Experts of a small language model.
Experts: 256 experts in each of 11 layers, 32 squared ReGLU neurons an expert, 4 picks a token, a sigmoid router.
Training: a variant of SOAP for the experts, 628M tokens, 4791 steps.
Below are experts of layer 4 (counted from 0) of a mixture-of-experts language model. Rows are named down (a neuron's output weights, with its number) and show model dimensions 0-95. Each number is 128 + 32 x the weight over its row's rms, rounded and kept within 0 to 255.
Before each expert's rows: a language model's description of what the expert responds to. This comes from a sample of Wikipedia text that the model never trained on.

# expert 7
It responds to: Word-internal fragments ending in e, like le, te, ine, ry, inside words such as petroleum, multiple, candle, colleagues.
down0 [135 123  82 154 133 133 187 119  90 162 134 123 112 119 126 141 177 170 121  98 106 120 141 153 141 158 113 136 113 101 100 120 105 124 149 109 169 136 138 183 109 135  94  76 116 160 119 136 107 164 168 138 180  92 147 164 119 164  76 101 155 136  80  37 176  56 137 165  99 156 158 136  74 123 147 113 171  88 104 136 129 144  96 167 173 187 153 106  87 148 108 146  95 172 105  43]
down1 [124 111 124 103 153 125  91  98  96 180 103 140  94 140 149 126 124 147 132 148 141 106 136 106 212 133 102 117  90 158  88 122 145  81 136  94 181 133 186 128 182  84 158  56 164 107  81  93  68 119  84 122 141  99 112 164  91  47 121 112 123  93  93  85 139 127  88 151 123  81 157 130 133 134 152 166  92  90 159  91  95 143 148  89 122 110 139 163 160  78 184 166 137 138 146 167]
down2 [104 112  84 121 137  87 100 127  98 105 155 167 115 116 144 128  98 155 145 111 186  91  67  69 118 103 195 120 181 124 153 156 121 134 131 124 101 132 128  95 138 104 106 100 138  97 103 154 121  85 110 153 152 108 140  20 182 161 180 147  62  96 152 231  85 130 102 115 145 130 131 129 103 151 141 131  92 111 167 145 183 141 120 128 125 150 141 161  67 143 148 147 154 103 135 146]
down3 [155 102 164 101 182 138 128 154 172 123  76 142 175  98 133 104 116 165 116  83  78  96  92 159 112 149 125  88  89 186  77 105  95 155 122 169 102  76  78 119 158 170 108 138 164 171 101 118 144  76 163 180 175 123 122 117 169 129  84  98 113 110 154 143 139 162 147 100  84 153 164  85 135 157 130 125 109 132 133 119  69  99 127  95 148 145 106 132  74 103 166  57  89 143 184 122]
down4 [155 137 179 131 156  71 127 152 112  84 125 205 142  74 100 113 109 151  93 111 126  96  93 119 185 205  84 173 137  88 107 146 115 141 105 128 122 197 134 128 152 116  71 171 200 138 186 140 123 138 148 166 112  76 113 168 166 151  83 116  71 110 110 118 177 125 122 122  75  91 178 122 111  97 103 174 138 129  93 147 102 127 112 114 118 149 117 140 124 139  99  69 133 131 159 122]
down5 [114 106  94 118 172 142 109 165 135 171 110 113 163  81 107  95 109 190 111  82 125 159 189 170 159 101  76 123 150 119 102 148  86 169 123 103 201  68 157 139  96 126 120 148 102 126 124  99 152 117 169 109 145 131 105 125 144 139 132 154 139 135  65 123 173 101 130  96 105 117 153 124  52 134 164 138  58  57 141 124 103 176 148 127 103  60 136 145 128 102 170 191 146 135 145  83]
down6 [133 138 197 112 117 131 105  71 110 133 124 144 165 162 162 151 228 133  81 151 144 201 122 134 105  75 158  99 139  98 167  95 122 160 181 124 135 134  64  94 109 147 111 172 150 119 188 141 118 149  39 195 116 159 116 118 149 118 110 114 152  83 126 131 117 139 119 136 122 166  98 134 162 154 127 111 105 139 104 150 172 148  91  70  96 113 117 146  97 154 124 146 151  73 147 167]
down7 [143 119  94 109 169 128 113 138 124 101 148 177  84 114 202 112 137 228  96 125 104 188 120 122  91 163 112 108 112 219 139 138 130  98 143 155 107 118 133 129 119 101  92 149  91  80 183  82 144 167 122 134  73 158 217  66 119 117 119 108 108 120 128  96 114 122 155 128  84  85 114  71 101 139 140 161 127 156 101  96 113 123 154 118 180 146  92 156 113 139 117 144 116 163 162 130]
down8 [101 120 148 153 118 117  83 160 136  26 125 158  79  98  52 114  66  65 139  94 156 125  99  44 140 110 146 126 141 130 140 160 169 169  89 128  98 155 155 155 103 155 119 145  97 158  97 162  72 145  78 129 138  84 162 119  69  99 160 141 122 106 156 169 152 157 160 130 131 102 114 158 117 115 117 135 126 114 141 143 142 203 145 103 136 182 142 105  84 177 103 129 137 125 150 120]
down9 [159 136 181  90 132 150 147  93 116 140 189 162 156 124 151 120 176 131 159 142 153 169 150 196 189 110  63 131 116 144 173 114  92 120 135  80 143 151 138  61 133 134  33 159 102 145 123 193 191 188 114  99 155 139 136 152  82 141 165 129  91 154  86 157 101  91 146 163  86 146 123 124 133 122 178 153 126 120 135 195 140 146 109 160  98 144 145 103 151 103 114 134 118 115 138 154]
down10 [101 156 114  80 148 173 147 154 149 124 121 134 115  85  63 134 142 128 116 164 103 207 139 106 123  75 173 138 172 110 142 105 131 125 154 137 148 152 150 125 113  77  59 205 111 103 108 114  51  93 132 180 147 128 130 164  99 150 164 146  84 147  87 103 147 120 109 126 162 110 170 125 160 121 121 116 170  88 151 156 105  45 126 145 102 160  97 123 101 197  96  93 107 162 157 135]

# expert 35
It responds to: The conjunction and, plus nouns for places and administrative units like station, area, building, village, District, County.
down3 [123 198 173 137 160 188 105 130 137 133 103 110 132 123 148 126 182 116 172 160 125 112 171 177 159 126 143  86 168 125 106 172 124  87 141 153  93 125 183 147 179  93 161  69  97 134 203  70 170 188 131 123 153  83 121 102 165 118 105 163 103 127 134  87 165  36 100 136 109 138 157 118 131 154 133 120 110 160  60  99 169 150 119 141 151 147 132 162 114 130 108 140 159 142 122 160]
down4 [156 147 220 124 180 140 131 107 125 104 128  86  77  86 134 158 166 111 111 158 128 149 115  56 170 165 103 182 128 131 100 144 100 111 148 130 170 152 121 138 175 160  70 104 146 103  52 165 109 143 109 151 131 140 130 112 129 128 149  82 115  97 150 100 125 180 130 168 149  89 155 155 125 167 120 155 124  37 125 153  86 124 133 118 148  67 117 109  75 149 117 121  52 122 111 150]
down5 [148 114 152  68 131 179 133 121 159 162 105 109 125 153 113 130  99  86 138 201 132 135 164 136 154 166 142 148 179  75 124  70 132 110 149 141 118 138 133 105 139 154 100  92  82  88 158 137 156 124 125 118 165 123 111  99 199 103 133 132 169 155  74 108 161 150 137 101 180 161 143 115 167 162  98  85  89 101  87  96 120  95 138  93  77  89 104 153 197 102 145 173  45 135 133 176]
down6 [129 151 188 159  55  95 101 103 108 128  93 131 118 127 117  74 159 130 156 155 121 151  92  44 160 102 148  40 122 160 174 148 141 143 111  74 136  84  98 145 152 140 130 156  89 135 128 135 187 198 164  79 143 122 166 150 154 126 154 134 138 172 172 137 146 160 150 141 113 109  92 191 104 126 161 149 101 127 142 106 147 114 135  92  53 143 149 171 137 151 109 164 143 170 151 116]
down7 [173 117 134  92 171 127 195 155  59 135 125 159 128 109 116 140 125 113  74  78 123 154 141  87 117  88 142 101 139 112 103 117 179  94 143 141 136 139 187  88 158 149 113 147 142 131 155 180 124 142  90 162 112 149 114 128 164  78 158 176 114 152 102 117 132 157 156 120 126 101 131 131 154 104  19 127 142 122 100 104 243  93  86 153 128 112 150 166 149 150 108 117 164 137 169 164]
down8 [113 145  99 109 131  95 106 108 111  86 156 140 175  60 123 155 173 123 138 104  63 148 165 153  95  80 171  94 133 110  79 148 132 114 144  20 136 148 117 181 161 188 171  90 140 125 144 218 116  93  95 147  91 168 118  73 141 110 131 112 131 170 150 111 167 133 130 135 113 120 141 117 163 180 134 109 104 153 116 169 115 130  97 141 178 149 120 142 144 148 120 127 167 192 129 151]
down9 [ 89 144 151 158 124 158 167 145 144 195  77 145 108 138  78 124 140  68 147 140 157 144 132 143 135  82 131 113 150  65 122 120 160 127 103 167 125 188 128  80 128  90 109 131  90 125 104  73 117 159 116 126 177  92  99 143 114 118  40 165 192 101 105 147  54 114  97 156 142  94 114 152  82 141 110 113 128 141  92 130  89 160  72 124 127  88 163 164 111  99 113 121  89  59 128 154]
down10 [167 134 150 128 134  96 122  86 118 132 151  89 112 129  57  90 137 123 154 110 125 109  64 132 113 148 114 176 144  92 174 109  94  81 103 104 130 148 126  84 129 119  99 116 118  59 127 159  60 148 173 117 103  51 130 119  95 175  78 106  77 136 158  55  65  76 122 168 118  88 135 160 179 140  93 138 128 130 122  84 134 173 133 141 161 137 109 136  74 126 182 110 134  92 143 131]
down11 [101 150 131 134 159 119 150 101 158 198  78 152 138 223  76 105 132 106 122  88 173 113 134  37 122 206 141 115 155 134 168 123 150 103 140 144 108 159 162 179 100 122 126 150 162 205  97 121 120  91 133  84 125 140 145 155 139 151 121 122 130  63 150 111 101 181 123 171 125  90 136 113 128 132 113  91 123  86 116 174  93  85 171 120 138 142 149 115 120 155  91 119 137  68 111 156]
down12 [ 99  97 158 166 174 162 111 139 145 102  69 111 215 180 151 152 139 169  77 167 153 143 123 118  76  88 111  89 119 184  83 128 136 118 143 118  96  88 148 141  90 125 118 132 112 107 140 155  97 172  61 101 147  62 140 146 108 177 122 135  72 118 143 107  59 123 113 120 139 150  96 120 125 125 129 110  68 135 175  82 149 117 143 151 155 153 176 131 112  75 149 120  92 165  75 106]
down13 [ 68 144 148  64 139 132 108 144  56 153 114 159 115 162 120 134  62 192 117  55  99  56 121 130 180 118 147 152 109 127 133  92 101 137 156 117 123 106  62  93 154 155 106 117 118 119 151  88  98 118 134 114 105  92 134 125 189 113 167 120 138 157 127 148 170 151 104  94 115 183 133 109 123  91 134 150 145 144 122  95 139  79  56 137 153 119 137 118 181  60  85  79 115 102 131 111]

# expert 38
It responds to: Nouns in award, order and membership phrases, such as Order of Dannebrog, member of, Medal, Award, Act, Director.
down0 [ 94  76 171 157 118 139 141 166  66 145 134 134  79 113 126 128 120 113  68  96 140 137 171 134 108 162  92 135 187  72 167 158 112 182 126 134 110 133 114 174 132 170 126 165 119 122  87 138 132 152  75 123 195 156 122 146 101  93 149 125 167 131  98 108 132 131 171 122 102 149 109 149 178  88 200 160  79 170  83 151 129  93 150 162 183  83 109 105 132 114 105 218 113 138 130 128]
down1 [189 167 127 134 127  95 175 142  72 149 172 147 138 190 173 177 167 144 179 144 136 110 149 152 140  63 181 119 153 117 163 178 166 190  83 158  85 149 132 161 124 121 142 200 123 174 110 130 117 156 116  87 170 108 172  99 176 189 153 152  94  70 108 146  98 135 122 113 168 107  81 142 118 147 165 114 120 150  94 120 122  81 136 125 136 105 105 122 141 121 106 166 138 105  84 143]
down2 [133  83 133  96 120  83 122 106 124 172 142 151 185  97 106 122 119 102 114  68 146 140 178 102 167  71  67 145 119 184  78  91  97 103 130 167 134 168  79 187 126 130 140 134 117  53  99  68 102 131  70 105 146 110 103 132  91 150 126 126 134 126  92  92 188 206 141 129 134 127 103 163 108  99 117 112 111 125 203 114 161 171  85 117 101 141 171 144  93 113 139 109 135 141 119 126]
down3 [120 119 133 143 157 152  66 148 157 168 112 122 118 169 101 107 113  83 161 119  87 149 112  93  90 130 181 101  70 158 137 143 174  52 100 135 134  78 162  98 125 168 160 112 181 149  91 110 155  81 176  79  57 179 148 100 125 160 147 173  88 172 142 131 166 106 130 152 135  78 142 174 141 122  96 127  93 166 155  85 138 161 149 171 114 105  84 132 124 109 105 111 164 165 101 144]
down4 [108  70 190 142 107 178  93 102 108  61 176  71  46 134 110 106 115 172 174 132 152  76 147 134 160 135 135 139 144 110 117 142 141 169 114 133 100  64 113 127 115 160 172 133 143 157 149  99  95 106 146 175 123 110 106 125 127 140 104 116 100 191  96 208 121 164 145  69 109 159 141  88 117 145  66 109 125 139 108 105 173 169 125 192 135 125 161 126 153 134  96 115  99 166 132 121]
down5 [121 111 166  79  76 171 169 168 104 157 126 159 142  98 152 105  43  88 118 162 107 152 131  99 125  79 159 165  98 107  75  79 131 168  90 130 184 129 126 145 134 119 163 151 109 177 138 168 149  99  93 135 148 123 127 182  84 114 154 108 190 127  87 105  94 163 141 175 115  88 171  97 136  96 161 141 115 175 113 164  50 114 137 119 103 163 110 144 138 100  80 152 148 144 150 160]
down6 [120 149  89 103 173 116 167 129  92 121 170  66 100 195 125 116 147  99 187 133  97 130 145 101  91 122 139 111 159 119 117  91 150  69 131 139 111 125 124 158 190 106  69 125  64 132 135 166 155 124 165 155 213 163 135 147 130  60  90 126 105  92 104 151  82 110 106 103 116 122  88  91 130 141 109 141  93 119 131 139 114  94 163 141 147 117  76 132 148 144 131 128 231 181 148 132]
down7 [106 104 121 161 128 102 113 123 124 145 126 130 141 127  88 151  33 101 122 142 132 128 200 171 122 135 129 193 167 117 112 144 134 112 150 130 123 154 140 122 113 123 160 120 112  67 181 102 178 137 104 149 129 152 178 117 136 161  74 160 170 162 170 125  68 179 128  82  88 135 141 184 137 112 138 107 176 150  62  62 165 112 111 104 100 155 132 167 131 107  37 140 115 165 102 124]
down8 [144  97 138 139 110 163 156  76 145 114  93 114  98 117 102 105 151  69 110 124  99 109 178 167 100 112 108 143 115 179  95 121 132 111 104  78 133 153 149 151 137 114  73 107  78 161 113 153 124  87 154 152 120 173 151 105 155 194 113 169 111 139 158 135 104 114 171 118 156 103  96 135 153 135  63 146 115 139  48 180 152 133 106 145  73 211 189 128  99 166 188 151 136  69 117 141]
down9 [153 135 131  95 127 135 136 111 146 101 118 148 155 133 107 105 103  78  96 172  92 167 140 125  93 116 153 100 174 145 139 131 145 137  93  91 116 144 122  92 123  70 101 174  92 189 179 165 107 115  71 125 138 128 137 108  80  70 132 115 173 142 147  86 137 101 154 252 179  80  84 154  75 100 117 105 179 139  96 155  78 124 131 112 173 104 132 131 125 116 114 178 122  78 132 125]
down10 [113 142 137  57 149 142  94 145  94 118  98 153 141  97  77 118 118 128 178 140  99 111 128 161 168 211  80 230 126 103 103 147 101 171 104 143 131 128 128 150 140 157  80 100 130 185 171  88 147 141 154  73 180 135 151 144 139 112 151 151 185 187  93 161  93 133 213 116 123 110 120 140 159 151 146  85  99 140 171 120 163 158 144 143 152 119 154 152 123  84 111 153 133 124 132 116]

# expert 48
It responds to: Final vowel syllables of personal names, especially Korean, Arabic and African names (Se-o in Seo-won, Fad-ia), before commas, hyphens or pipes.
down0 [127 160 194 105 103 104 141 110 107 116 143 113  63 169 114 145 114 150 194 182 172 192 154 103 130 121 115 162 192 114 117 146 158 127 201 135  95 126 117  72 173 153 135 106 176 109 124 151 139 133 119 144  64 143 182 163  48 141  67 131 132 115 158 117 134 164 115 105 101 131 100 133 144 105 124 154 115 112  95 127 154 166 133 154 105 141 123 128 167  97  98 154 184 137 111  46]
down1 [149 173 154 153 103 123 136  97 116  92 142 117 145 105  88 152  97 159 159 130 139 108 148 122 125 122 194 173  90  85  96 108 120 151 109 144  91 156 133 111 148  93 132 167 134 145 145 161 187  65  87  95 147  99 172 122 119 134 152 117 108 160 150  89 110 144  97 109  92 148 155 162 132 160  98 166  99  55 127 125  72 124 115 151  42 195 195 192 102 175 128  90  97  96 127  92]
down2 [127 147 126 125 132 151 132 158 174  97 127  89 138 148  99 149 183 122 117  64 120  91  87 122 218 139  94 145  60 122 127  69 110 109  66 133 142  60 162 149 155 154 168 155 188  87 101 126 163 126 141 112  98 112 177 108 124  99 107 103 171 134 180 145 157 149 128 151 157  94 145 128 147 104 154 135 178  92 177 169  82 131  96 185 120 103 108 124 102 165 129 103 128 131  92  66]
down3 [138 159  89 127 103  92 147 100 118  98 165 206 129 120 150 141  76 147 163 130 174 140 184 104  99 185 150  83 112 179 121 174 116 157  89 157 160 163 172 117 116  97  94 139 144  69 149 144 154 154  98 108 166  87 114 134 101  93  87 171  54  90 137 121 102 142 140 107 118 164 131 126 164  90  82 105  90  96 129 117 171 132 114 145 100  86  72 111 105  99 201 120 137 144  84 150]
down4 [148 111 155  91 139 183 121 153 128 140  89 166 154 115 148 153  82  97 134 106  96 176 132 162 159 102 127  86 169 198 130 186 106 105 128 134  79 146 122 142 128 211 100 124  85 101 118 118 121  86 190 200 138 126 105 184 168 194 110 122 136 126 180 174 124 132 151 166 113 149 130 100  81 138 150 165 170  96 145 153 162 147 137 132 132 148 159 107 184 135 175 114  89 113 108 181]
down5 [134  62 180 110 136 160 123  79 136 134  67  52 150 168 128 113 173 109 153  96 176 161  91 170 136 129 102 115 129 194 128 109 129 132 166 107  87  99  85 122  89 197 154 132 109 156 119 135 159  73 163 149 134 145 122 120 173 228 120 135  85 149 173 139  81 108 121 127  76 142 103 142  77  98  95 135 103 118 113 148  98 150  97 146 163 124 130 152 110 114 134 110  90  82  99 118]
down6 [128 146 153  97 160 100 146  78 130  84 104 134 140 138 146  86 173  46 161 132 123 216 163 179  66  95 143 110  88 187 129 159  53 117 123 143 126 107  92 156 138 158 156  85 133 126  86 164 182 105  91 125 173 122 131  83  89  80 122 108 148 152 176 126  97 162 118 118 121  94 179 105 125 143 110  93 115 141 117 137 100 149 162  87 102 144 116 163 130 164 106 134 141  95 155 181]
down7 [147 166 155 115 103 117  90 147 137 120 137 133 139 174 151 118 154 108 110 162 138 137 118 131 165 119 143 109  92 114  93 134  48 102 133  90 139 113 114 175 135  76 163 105  95 120 129  87 137 121 104 128 109 165 125 121  66 162 140 125 158 135 134 104  69 179 107  84  73 129 117 165 132  86 134 144 142  86 218 144  85 136 213  88  96 211 155 177 103 176 161 168 154 102 145 137]
down8 [179 138 111 158 118  99 167 127 142 130  78 185  94 136 133 148 130  37  73 149 174 176 126  97 119  93 197  91 118 128  69 123 192 126  82 137 127 176 134 107 171  98 140 114  88  97 125 133 116 146 148 152 144  99 118 115 132 157 127 189  97 142 101  90  64 159 152 126 159 184 129 141 143 154  86 108 147  78 165 133 110 107 106 125 161 138 157 212  84 103 134 129 124 131 108 134]
down9 [130  83 113 131 142 109 147 134 142 129 113 142 132 126 110 190 122 159 144  88 169 166 161 112  67 137 113 116 125 124 154 103 134 134 143 133 104  52 121  88  86 143  84 132  69 140 123 120 110 158 116 196 144 140 157 167 105  99 127 188 159  71 108 134 129 126 160 126 106 102 123 104 121 189 137 130 179 169 108 134 175 150 129 173  93 120  66  67 152 116 133 170 238 134  70 110]
down10 [ 80 116 114 149  94 117 124  83 162  92 107  98  88  89 104 144 126 110  67 204 160 124 118 187  95 214  80 120 123 142 133  76 153 163 104 144  71 136 107 128 123 172 124 124  93 137 142 171 107  84 162 121  58 137 129 114 137  92 132 102  81 167  94  77 122 112 140 135 106 122 105 130 165 172 179 171 181 139 169 115  97  92 112 114 102  97 133 192 148 166 137 157 127 118 132 154]

# expert 5
It responds to: Words inside proper names of organisations, armies, universities and parties, such as Army, University, Students, Force, often after United or Air.
down0 [ 78 171 120 162  91  86 145 118 174 116 174 137 142  90 127 116 124 134  68 164 129 192 125  90  75  84 141 135  93 107 152 130 217 109 122 177 143 140 122  98  93 104 128 118 111 159 183 138 133 103  54  84 105  93 113 159  76 138 112 115 129 142 158 133 135 120 118  69 146 174 104 136 164 161 176  85 113 180 133 185  61 131 131  99  85 119 139 109 113 146 133 170 162 107 108 119]
down1 [ 99 145 157  98 124 170  71 137 168 110  97 111 107  63 130 137  87 141  95 163 164 104 132 149 159 117 176 124 147 136 115 126 147  82 150 117 177 134 190 135 160 146 141 145 143 174 140 125 115 161  62  99 128 135 128  69 203 109 143 137  88  84 114 104 157  95 137 156 179 174  89 115 118 104 179 114 105 107 158  45 100 124 133 151 132 113  43 181 116 117 166 152 150 156 121  94]
down2 [114 124 176 119 158 111 112 134  95  73 123 121 178 135 155 114 131 153 107  98 128 138 144 181  82 133 158 128 104 189 184  72 120 176 169 180 184 182 147 198 140 159 127 100 127  73  92 112 132 150 128 134 105 113 214 119 109  90 158 125 131 104 141  98  73 154 114 139 141  63 137 159 151 185 158 103 112 150 131 127  85 160 147  85 172 107  74 148 140 120  83 154 146 118 142 116]
down3 [100  78 145 112 148  64 125 131 119 108 205  95 109 121 155 125 115 194 102 135 146 112 134 138 138 162 184 145 113 170  69  85 133 156  73  89  81 138  54 125 119 145 154 198 163 167 129 147 163 107 156 143 109 133 136 108 152 168 122 186 165 151 111  92 165 104  86 119  87 168  86 159 140 140 154 127 141 132 115 138 117 128 185 145 109  92 125  84 146  68  94  91 111 138  73 134]
down4 [ 91 129 122 188 123 130 194  47 156 153 144 148  78 156 123 117 141 117 113 135 134 180 125 185 109 200 129 116 129 139 140  91 113  99  74 181 126 198 141 125 103 103 137 145  80  92 188 135 152 142 114 122 115  77 164  91  91  99 147 112 147 111 124 128 198 150  64 132 134 154 165 103  98 142  97 104 111 146 109  95 156 197 178  96 150  89 119  95 152 139  91 119 129 136 103 150]
down5 [148 123 124 161  98  93  86 130 122 110 102  72 106 142  92 159 101 108  87 136 145 169  99 136 203 105 137 151 122 121 167 121  99  70 171 103 151 141 138 109  98 108 168 110 144  82 107 182 129  71 134 144 129 145 154  74  91 155 121 106 164 142 124 101 178 114 169  73 195 108 166 123 163 100 139 159 133 157 112 145 108 110 165 178 138  81 113 133 137  88  89 176  98  62  80  64]
down6 [178  92 135 145 109  95 126 174 142 147 166 101 151 148 142 131 156 103 103 108 120  89 120 195  76 105 112 207 114 113 155  77 111 193  99 135 158 154 129 177 106  94 216 150 141 103 136 115 132 115 180 157 108  97 126  88 182 178 158 104 162 157 174 151 164 176 138 102 165 121 115  93 123 153 112  93 159 101 141 190 147  94 172 149 120  95 152 146 124 171 102  95 114 119 167 134]
down7 [113 151 155 174 105  96 146 138 133 156 143 181 111 132 191 122 149 129 115 189 101 119 130 123 108 163  97 132 129 150 140 131 122  74 118 112 113  86  87 139 136 148 140 117 162 137 135 140 152 114 101  97 109 121 169 117  60 133 122 158 142 183 118 138 126 132  67  82 150 128 175 132  93 119 122 135 208 141 134  50 113 143  75 131   0  97 113 172 126 116 186 170 148 127 124  98]
down8 [126 131 178 131 177 168 127 205 104 140 145 123 124 107 105  95 144 145  75  83 105 120 201 126 106 112 180 128 155 191 116 134 108 167  96 114 184 132 128 125 129 150 150  90 135  96 154 107 125  98 113 218 164 145 131  63 152 201 153  93  66 136 138 157 133 134 156 151  93 135 107  92 140 142 162 172 131  72 124 100 143 143 154 165 111 140 188  82 160 140 139 118 117  79 125 145]
down9 [137 181 187 135  78 158 160  91 130 102  83 115 156 133  98  88  93 142 115 131 202  88 110 127 154 124 109 125  99  79 160 106  98  86 146 106 177 122 115 123  88  85  76 151 129 161  83 117 152 123 137 109 143 138 133 128 124 136 104  92 186 143  98 147 180 183 152 158  95 122 121  99 122 133 108 141 147 198 141  64 155  55 168 125 119  84 126 119 104 119 150 169 109  46  93 102]
down10 [109 124 124 135 170  97 161 208 108 138 127  61 133 190 134 133 137 101 159 104  98 178 107 136  80  71  29 115 106 129 131 120  92 155 158 131 140 115 121 122  98 124 160 141 134 122 152 105 111 188 182 138 109 112 178 156 134  99 147  76  84 144 103 189 148 139 169  96 129 105  93 154 106 154 128 172 160 118 129 145 152 144 112 145  73 131 124 152 169  87  98 137 121 177  59 170]

# expert 49
It responds to: Periods after abbreviated genus letters and Latin suffixes like ensis, idae, ella in species lists and taxonomy boxes.
down0 [109 147 141 166  83  62 147 127 137 138 167 147 111 133 131 150 147 129 123 189 124 101 149 193  75 100 112 166 163 133 145 141 178 141 137 119 102 164 117 114 209  81 109 112 136 142  93 136  88  95 134 117 100 115 154  61  68 137 175 110  76  86 164 124 165 121 142 165 154 137  85 122  98 119 150 148 121 117 111 191 130 141 114  57 143 116 127 149 125 143  52 149 169 150 177  69]
down1 [ 76 108 110  97  67 135 109 145 139  74 181  56  89 121 148 152 116 181 131 138 137  73 110  81 135 100 144 101  93 105 134 130 104 168 151 132 132 114 111 196 146 150 188  84 128 116  74 187 114 115 169 119  88 122 164 147 107 117 127 111 130 209  77 127 142 107  94 181 121 137 161 147 111 115 189 100 101 138  70 149 122 153 126 144 130 127 139  97  89 187 127 190 110 133 145 140]
down2 [125  86  95 142 161 129 142 113 176  92 164 140 157 157 178  80 109 176 138 169 131 154 145 104 166 137  81  67  80 201  83 106  69 129  44 106  94  84 134 136 121 156 136 138 135  88  84  96 134  88 182 120  85 108 134 125 118 117 110  67 109 161 102 138 125  92 115 137 155 119 143  97 127  49 146 117 124 103 147 149 181 164  99 165 134  59 112 141 115 153 124 120 107 133 150 145]
down3 [125 155 122  90 134 128 164  74 134 100  26 111 118 150 162 107 152 109 196 150  69 143 148 152 149 134 142  97 106  81 100 113 125 152 118 166  68 133 172  80 129 119 114 147 200 141 142  98 120 150 155 159 126 102 131 142 143 123 146 145 140 143 154  86 101 178  84 130 180 177 123 160 113 171 107 126 123 123  72 120 117 213 117  91  93  91 113 117  56 122 100 130 100 146 141  87]
down4 [146 131 126 145 146  73 172 131 159 120 103 140 135 118 119  99 149 151 121 168 105 130 128 128 122 132 120  65 105 187 175 136 133 105 113 133  95 136 110 139 167 197 195 123  87 137  88 142 174  97 172  60 206 108 186 157 133 115 102  85 152 171 155 118 159  74 131 125  96  88  93 175  57 138 137 131 144 118 116 108  91  85 128  70 120 166 106 156 100 117 176 117 107 110  73 145]
down5 [153 143 155 127 157 109 158 177 143  97  81 107 127  70 129  89 109 163 104  76 145 163  96 162 161  60 162 164 117 127 175 153  92 100 142 153  67 127 123 105 124 151  77 144 138 101 145  87  97 162 107 131 131 118 143 115 126  94 154 140 103 103 111 118 116  51 189 157  75  98 165 156 133 150 146 180 170  34 113 142 109 130 126 178  95 160  98 113 159 102 132 136 142 145 192 110]
down6 [ 95 100 161 128 157 135 114  98 145  44 148 173 138  90 128  63 118 112 120 114  97 124  99 120 116 135 138  68 104 120 164  60  80 146  97 128  83 124 133 134 169 123 116 166 156 118 102 144 100  45 136 175  86 137 130 148 158 110 114  81 115 124 150 119 118 116 141 168  69  99  89 127  91  93 157  97 142  96 144 138 154 165 185 115 134  95 105  66 156 145  63 161  84 105  75 158]
down7 [155  84 102  84 117 120 124 128 150 151 145 160 111 173 156 111 168 149 166 104 124 135 125 134 142 115  91 153 100  94 118 158 113 117 134 164 122 103 156 141 140 114 129 110 130 140 114  88 103 134 131 125 167 120  93 146 156 185 117 109 115 134 134 140 149 116 198  86 165  54 157  71 156 140 148 154  70 154  62 131 173 155  42 101 107  82  87 125 164 145  65 156 179 128 159  31]
down8 [155  82  95 176 136 159 162 164  89 149 186 110 129 102  95 170 124 122 124 127 136 158 122  93 193 128  77 136  63 132  69 118 155 106 119 107  82 133 122 151 147 164 210  82 129 131 143 139 117 154 118 148 119 104 172  95 151  90 196 144 126 113 128 168 127 127 136 118 103 152 144  90 108 182  94 145 145 151 137 177 109 157 112 102 134  54 164 137 180 130 129 105 186 185  74 104]
down9 [144 117 107 109 126 106 141  78  97 215 102 162  97 170  62 126 136 146 155 173  71 125 159 133  74 119 137 160 103 123  68 210 137 132 144 136 106 132 182 140  82  84  87 137 130 176 190 105 134  94 120  97 150 127 109 144 132 139 177 164 143 155 135 174  99  82 110  72 150 107 131 179 136 133 102 130 121 116 179 158 119 133 136 135 138 114 132 197 142 100 160 161 101 147 106 182]
down10 [159 134 171 159 125 125  56 141 136 199 157 124 179 107 177 128 103 173  92  99  89 136 160 133  95 130 111  94 148  94 118 111 134 117 159 113 155 120 151 135 104 100 110 151 161 154 169 114 120 120 102 192 186 158 131 132 137 164  85 103 138  94 110  48 193 141 129  71 139 144 127 154  95  86 199  95 108  99 133 142 129 131  62 180  97 139  85 163 124 120 149 115 171 119  78 149]